config.toml
n_layer = 10
d_model = 192
n_experts = 160
experts_per_token = 4
d_expert = 96
d_shared_expert = 128
activation = "gelu"
moe_layers = [2, 3, 4, 5, 6, 7, 8, 9]
router_score = "sigmoid"
normalize_top_k = true
routed_scale = 1.0
balance_loss = 0.00854
balance_bias = false
router_bias = true
shared_expert_gate = true
init_std_router = 0.00955
lr_router = 0.00143
vocab_size = 2048
norm = "layernorm"
norm_eps = 1e-05
tie_embeddings = true
optimizer = "muon_variant"
lr = 0.00611
grad_clip = 0.5
batch_tokens = [32768, 65536, 98304]
seq_len = 1024
train_tokens = 573200000
steps = 9599
dataset = "wikipedia_en"
Below are experts of layer 5 (counted from 0) of a mixture-of-experts language model. Rows are named router (the router's row for the expert), down (a neuron's output weights, with its number) and show model dimensions 0-95. Each number is 128 + 32 x the weight over its row's rms, rounded and kept within 0 to 255. Numbers have three digits each.
Before each expert's rows: a language model's description of what the expert responds to. This comes from a sample of Wikipedia text that the model never trained on.

# expert 16
Parentheses and capitals. Opening parentheses before abbreviations, conversions, years or glosses, such as (SI, (4.76 in), (19…; also word-initial capital letters in names.
router:161137169125133080127217106106141113172143190158127087152185067115114139070104165117185153116203098096123163139152161133128129134099112139084181090150141133083115117187091093150168125111149140125074095110107094123187129141075174114087090124138188162125117166122165158092109210143120107145
down0:179143140153170132176117146159144098142096143088134085136111086115048075141108091159065125131105117120109152133131116123132092100180098138122197140189144157108123197111068146103139183150156139164135084123105137115157098142131134165110108117148135090139146127067148122066141151146109042093
down1:071109093141179107124086134102099106097156134111088130113123105135141109125134116136118083155162133185108129122108177078172175128059084099225139146108126179120150175128106118105125121162195137148138084198112119148138162097055171098176117134115157131120152132130134145116154115119093113125
down2:133131080097186107192127138135103078163061126149116148120116143162150155118101133116141074119048117113188112138124133129133139182153129150147125134148078137099100159082099155145129135058137182145173075125114171151161129173091069162121075197150137148103141107110086123105116149185179155114
down3:123089091140140068128132115118123168090119155174129122125104119175106064086086174116167158182115112063115144097105195089162071099137127049097149127101159124082085134130155153136185176120173163127151150118142122138118112146097170148105172137112184109116133099111113127073149160118193110124
down4:176129128146150158111131143136142148190109146099094131099095148092147145145120071094107112079107129158121138095134117172116103114124129072122099118145129132145179165129155124135093174229097172121110140081111187054160095106070086153150095087118093142165133131121100141145114166107090140101
down5:118182083117177118203065096154158134133165117167159144126154169109013115131149066079101145108081157061182103148095060153129140089188098112178143118124113138107112167121126093140115160058197107122118103137133107151159132145128127060151178069127185182121139106064155142139113126101076113139
down6:087103127171148063153119182168139145110178123127115100138107150184112119129103079122084148097131164164174154074174118090164147077106092173128113139123135108055184161137187149066170106156129140167101142114077046128120146142144128103160161139139103142158100115119149138095145159171087160153
down7:131150105162148074194109150106119125159105115141095141082172116073128119136121136133134100124143138159115086114164093108117110150115091091144133127141150103085083182052128110178118101166201172193151106153093154105104138092105097131084057186177123124141166109112180179096129132102110119123
down8:131171162101126163139127135156109168070070117133126162091122138113136120115150089158142123145137203146088067076098150144107163166113145126098135097147148143144100062152100106078191139134110088141108115125078143139141102135082101115189161046118145144169147124090132160117142133132130139101
down9:085097185116125143088104143150125136066134153067173096109132102148131147102133104132080149154140099055062093150145066091115133246119158114100111064103152168121085123123135150116118111151090117097172129155176200109158132076156184094112104138122152116125067108138073135167156105136119085105
down10:133156155177159129142157095097111108109129153131159131111108090183104172100132129105123094117144119129183134068123091144109162140153159172166075126120123129200129161121163084124072150085145088110142117153096169119115056167164129128132132250191161148139112159087142111100108154106125162108
down11:107161085086156217086134151124096091173090149120177165097071122164170117132093107115128134127172116093086121128161139120134045150113141120135144105132153090165117211156150111124067158114187142139147115135146164162116145099087156126130100135108142176052157078142147157123114117169078173103
down12:030142151072178145099089136098164078155082110184125211162115156095101102129191107106149133139107142147157100104193099071096136106113099086146092121078111111127108121107148128175111132121164092200138064162157146121135086135125140142140116102151132106148124159152173122097128118175194081091
down13:087139186082176116140157150158160119126174137117164120100108107101137140105126140116087118070141111171160133166174136086110090037103134132149111148178127132104122067143112101151107129106130159172126132149088150098121176143076177114050172218111129073136150150115153162176141098092191098102
down14:109162138106097136081151159175166050093203123114089148131151137148082089147195067185126102065112164116128158199102134089109159090143158136134138147133114107167116150138142051090132155077182135094133120102203151138137175085135145145155124132186146114087185123118165114125106134122134105180
down15:170111130160128083180120111117134034116125067134126128090137088190076117158105108136149131146157064114099155098133170077114125060079133158188114091147134109141142082203116123109123095073156108176053139143119118116107152175169120141125165097037120080105124145145127052137158109105114142150
down16:122147067126113096132102160133099124164188180072155146190072114146123083191133164114122151136154150112133119128117182170138103034115166096145099124121118161098153112167114131163113148085118103182091164133097079108125170117113142126142112120109106164115090091159153112124161121131079148179
down17:151144106207184118127125095150136140135182121131102094084085161105136160167114134159105126081145079109133173125170114117106147141109155162125149130146159123143139129130115129201118135102150183187144144079164073121115132101043108099131172087110126173123109084102111136193156119154040152191
down18:124102124115157105159137165158078098161089112089108110161116145132088069111151212171080124062096129144111101125139101120113122070147117114114128233096105172146157171088187116135147143129118156111172101090098118090137104151112142170035124186156086137131109129115118143129120098082158114128
down19:093139139159192138103151126102153181173125063165097133115157134093177115088125142123096171092137164157158091128118179116141106133119081054111172135167116149125174152113163122158120126133122166105092154138145130138141049142170170110121070122088122114155139160104152199187136136173143107152
down20:116070164056069156111081123135163113193121178160131071132104138123093176078119109119118104143144144092148121160127062136100142108126165137099161131180135149139153110099114144200148197182094123136107155157149091173147103136115114140086105096125075059155115103176135103124137137116059156148

# expert 34
Letter k pieces. Mid-word k and k-syllables such as ka, ke, ko, ki in names and words, such as Brooklyn, DreamWorks, Greek, Čukarički.
router:163128136178152072081129130131153081133103137118158135162110102084124103155119141124141135111093127133152156080157139105135130107108120180102188107157086239108163125128122156185160111080131122122165094117139135112140148082137149087120101091186153176163134167076144187140128107113095122167
down0:120159154112094084120107154111155144137154142090090160179082124122085087154117153071044149115133143139125137172084161187032149142176153156128138106146133113106073122104072123159115101148179145133109058088129097158121201090129118140141146161128110143127077092144157176118078121116110108171
down1:074129156094115147148096103148133091153065143091191164106168140146114130104161134072135126125145110176076159097140131130170145169126137143109131109090164126140140122159134102121125113151148119108131114096148080096099143102121163077147109155188098179133090101146045113110062083103115105178
down2:119032150159108093084168130160109144091137124119210096142183121180069170168096105187146142122104137145114119121127138082076178112124145162089105135157117080162167108145123165127065128120089165074099138116148111121094119090077141091105084100146118130132121150147062154107118115143145170124
down3:118114101126143107163146159118203115147155129108119137109118080136117193068143158173142097098114120121124111148085105076200173102135106130121165115092133098125137187108133094166112097106147116124183084096109099159119146188100138135118144093159116100101143134088159148136152118167133156060
down4:104154125045126226141170106115122165138090128167079134177105083093131070163146165167143160104172124158171110101066156151145088134152181119148149110145141134129078144154090088133172181118123099123112129141102076144156108117140173072068084097080162175161119089141108133120120089146129117133
down5:141173176163142126134050161136075125114155133141104160121082134103167178092132150128121174165103068074088182156147169144146099164117146057117102150156134183096151162154097135114128086115106098079112220213136113108109153142137140151091161162174169067152071133117153094101109152144103164135
down6:081084094150103088144079125139099140141227159177082089175143114108116141137082154123054158121114174106097190142181138147221097102097145134111095133108092158129144099134151183141129129098090155106109207130134125110170142139137159115115127110178083150111086073198130052132114167107129132110
down7:130103211142108161084147099176130117147159118106132126225110150184137088098102158079170172118091156107155121130132129149133090162159120091117122125188132185107161113122122164128117163105144100114114081138089178124116169121135095167141146139168147122121163083118193115177142125115208117136
down8:142131106208136131160121116128143169099119153125156152112124175096128110136084154178138087156072121115118112140107098191144127113124093163172118137189186120155131099083131114117186113164167141130204118120124121145087126144126047116130091117118102120086135169160132115132107140150109094118
down9:187100078127092135091113149110138150131085137128134143074102177118167102111153150133103147166134082105141097119112123134113105091115149075136135191159147043099119131138094087084130152116144140120142146161158158135137113127125102135150112118157143124109164195047092149153090102135138035123
down10:132128100099112164126166123083080128098140184130100173101140097174144158101129151128102089128115109141146158128106144146068182159107145086133139118107128111089093129159149132125053086083173128116152111094157187113105165146094167099099132157132099122071144144121136127100146136097148133192
down11:095119144140101129104105152129155085158103115114130097117162055125088085112177117084140163149178185124213095118170069137138131074112087105185103121152129088114090170173123141111087130191175075140155069127124132154136150133169119185104183122043109160124146140136066107127138084125099125141
down12:076086152158117088086151120110164112162124138152056108116153127114155114151117164038110189172107134193094146105108140167143074122124073094141165091101107108112132167150118141032175101148134157107070128125139121112100101091114079143164083162098161153108072140111103095102116115106124104155
down13:150111106141137111118091148071158144145155158067088062126092166122107128120117187155133111169142163147067121195105113081124154087180164141100198097122151101133087152128113140177106225113131084112106105163100129145088076141115124157088161071160124122155140103075153166100171109154113111122
down14:120126166165123169164189159085113137085072138079107117100145106111098127160125107103150128115152103095142109122121166087126131130129169156130165179197035176079102109121054148106070132122150069140106109107096146173148083104166075137101153125182113157167126119117135140144110169124159122111
down15:181160154114185179154167182121126114119181139138191172148109139059137149105100133091155139051098134115105124155132103099105107141133127117133126108106081095076203156133123107090134103174122055160106132106143129101090125096174087163115102086115134146133116099145072103161093101100142125106
down16:110100123158172185105129146078087158137087096028177118153138180136127123178091119122147104144131112080089113131162068114156114178133120202170063103120101108126138110168130143107169137188056108148115140128125107127132183155093150168133139098122141141109115145111115058173111099133088134155
down17:148126099103127137120185169114095139099129081139109114106136136155111130128171109112118157105131206097135196122175130135112076166103096159074110106171137077102100128122138152069107154107083135109184128149085158107166113128210173129101196141122150105127107143097119130101131171119139108116
down18:127133191107136165144137092167088165166148114109127100047175140172150085131061109182164100101093113086080159104119138099141142098155117125168073195113089166111151123165155141131084107175148170122095126111129049141099126127104141103103179143170134157136077124138140104110071101128207162114
down19:120137014107164105142132145101141140143151162162077120172121178098137058175127108130125125095100208142148127124114166128137208066099113084078127116130079152174184088162182124187169193160092169099096113164091083151102119141153113119137115084116148141101135107141140140145166095155108197081
down20:059144165176073152110088119142112131114090139136113080171141065121096085135192135081095089068101122186113105113195139088131159132079139102136082154135156154172122088143203139140096151129133172140131107156107143112094124067108173095140103123102133175134111148121088122178110112160150101083

# expert 1
Mid-word syllables, open parens. Syllables inside names and words, often foreign, like Saskat-che-wan, Bas-que, Satur-day, Du-ke, plus opening parentheses and colons.
router:063135161175099134127129171140178153126167150104117113184114080104118118095148144148204133174091129080143117152143111091114136115083146131116158105168158189135115157142117195163163137076127113099196133100094125073159080105104176137107104111163160144164142155135142139124124121118113143098
down0:111136174139113124135182141167112136107206122118189149058137161127092107080161169132140111099075128101101132089152125160126130216168051158084128157173102159136113165119109047163139190148217154159091098180072127162099163205117154104090112151062139120137103103109134112066137089073118164162
down1:110085218139137082100075124182155166152182128136153090089135129141138122160149129090124101095059130134088108099091149159146125085118084127118143085123162126131142091199129151095105124075087194177125102113062045204148125093143138180106092130146129149105124206167117097084132160173090146110
down2:074143133125144138177138149102064135126161105118139115123143101115160074130117175104091125150180108160117141096156117175132152060097162100141092172129173084174142197157116179129092108097144159120127132152105122086163115156141123105110079069130069104157114128113102162113103180136125135186
down3:138122143066079143162119063115101190029104130153072145085100132169118092150144152170155162100105110107122157144109136086143109124085196152099158137171163118179163099136101135088120137133158145119137077093101139113175149106195130151092155068140164170195124118099158111146178165118077134133
down4:132165097071104108145174112133118086171154100140119042076100126143131142115164122118151112096089183216113148075146165139106098099137128102120130114130080156114116178126137166125125093160120119172089084135143140166120088101139092150060141125058078073151119105177119102110142143166144110152
down5:159096153099173133180113174083064089173108102180194109124130134130178166107112173121097126142121086145187117114139176141116130104103114096100132117158137074118105091173125122134143139130161129099145153143121150139140135134162107110169098124024130165165117157149117124208105159108134056142
down6:059132153083145181133170139128179135097133128105102075143109136116150114116110124108124131124116103152147080138112114149115119122054137155119111098144154103137122169150101135167108130131124121090170179151087141148194139111113167096203131154091151086081126137138106170113105125160092114093
down7:129164168180120098136155187120167126116106131084123148125143087080163156131169147105174143127120121143044145187131144134124130109151126152140155057182158099162074088093119149136149097164144141136090121070168141075107147135124128145125106135104138236112120083133177157115118103178133117122
down8:187123185114127099117111161145157077153176175192115094068069104174097152091123126150121097140062105140099103182154135142190094106147168092129097084141170089136109143126130121080106133144106082177094122114100180132131092125134147137141082182215088103157101130145089139149121157185159153102
down9:132102134099143100143159064164113163102181060162113172138126172079166104136153095040139125088141165118133135147125161114097116150138077172149172142164187093151122129129143175142098133162114083152165146156041168154157138149069142126185120186107127159124090151060092193095102119137097131127
down10:098106121137105133117118157058129151075149145145120138107175173157149135140119151095116114092156158109111109111108076093115147139177154099160045130140168150136084136130083106140153157137123118147130141090141140143173158131184166120102194105187158145134069087101189142168207159077130132077
down11:181176076109124080118146153133124129159180100067084111126111127069111119125088148137134182097148143123104165125111135121152132099134078142143151182152122120198122102116062156096125214100140087175114143146128126136112213143103130152111101132125128111099113129156130170096154176156140118135
down12:142111112114172113090108165075174116117142101161180197119144160121143165146153119120167112143077106114093162115166136152063128171132104095120077105132128145100081131187171136085152132148098138171152084130115172070105072170152098114160113132122093115144132128181086163131084099146126105113
down13:131095161135115136135116102175141103194129134100100052112119161137133121168091138124131126089128130089169144086138139167120156123087141095124120103118139135075094122105129179103178139153131108057105141142146129094166148146139106113159084153051148186100127137071087166107144215183143116110
down14:153152141171043123119093168133168186141137094143095168148119111121151118169095165128116136145161125109158100102124107133117109140172149112070146118113176120149153131131073136106161122132180113117193104132128087139069122132166175205124106135108077058160142084104162119110103165127208115075
down15:138163147108123116155082102138165116123098095112139121133105156096141134139082147197212111122148143097184130124123125114186112056153116166130143171115103122099161086142190171125172156184146149146079079139142042135075084170098135161173099087114077152131117094120119106131176126123091074138
down16:109145098127153154168101092099187131144142165149098135098122150159094084088133087025121127160150162112113107153112126094128109173117101111114051161140118121142117129145083175102113163157109128105115143083066092127170153124139053116142096165101120142124138175049176129159159133133132181135
down17:130140171000118111095132094074072119122115165119195104101128119145136170083133177189076115145178172122118145073138173148160132133091126101160149119153116098148160151103157129117102075100124132157112064187121203124102106207170177103156120082137102119126132117130133160111130137125171133118
down18:154089140106103108110178122143122140121153092173114131192122133139102146115147118136164151092103129087183095089109119095134167146175123141166129122158057135099118144102123097124049085052101129138061129114067150139170133124140097141160169100165084105117152106076121161092071071148121129153
down19:124201089180161162108123149159132112161138105076152173127106135080147105119152159141077195116140198148101136134190147101105099099166104123100137135097124121130090155160121143136135149088144118111158215100153108095112133078142096108128108148141120129141108152161098221060130196132139096132
down20:082102084122130118111140106132085127133118120095094143184056101151193091117104073109192084144141178129168126150083171157188090106156098137128077157157153149104120158098124118064104148100158136214098159122126128188056154089061099138186165114139141137161116103187103145156155107138154096142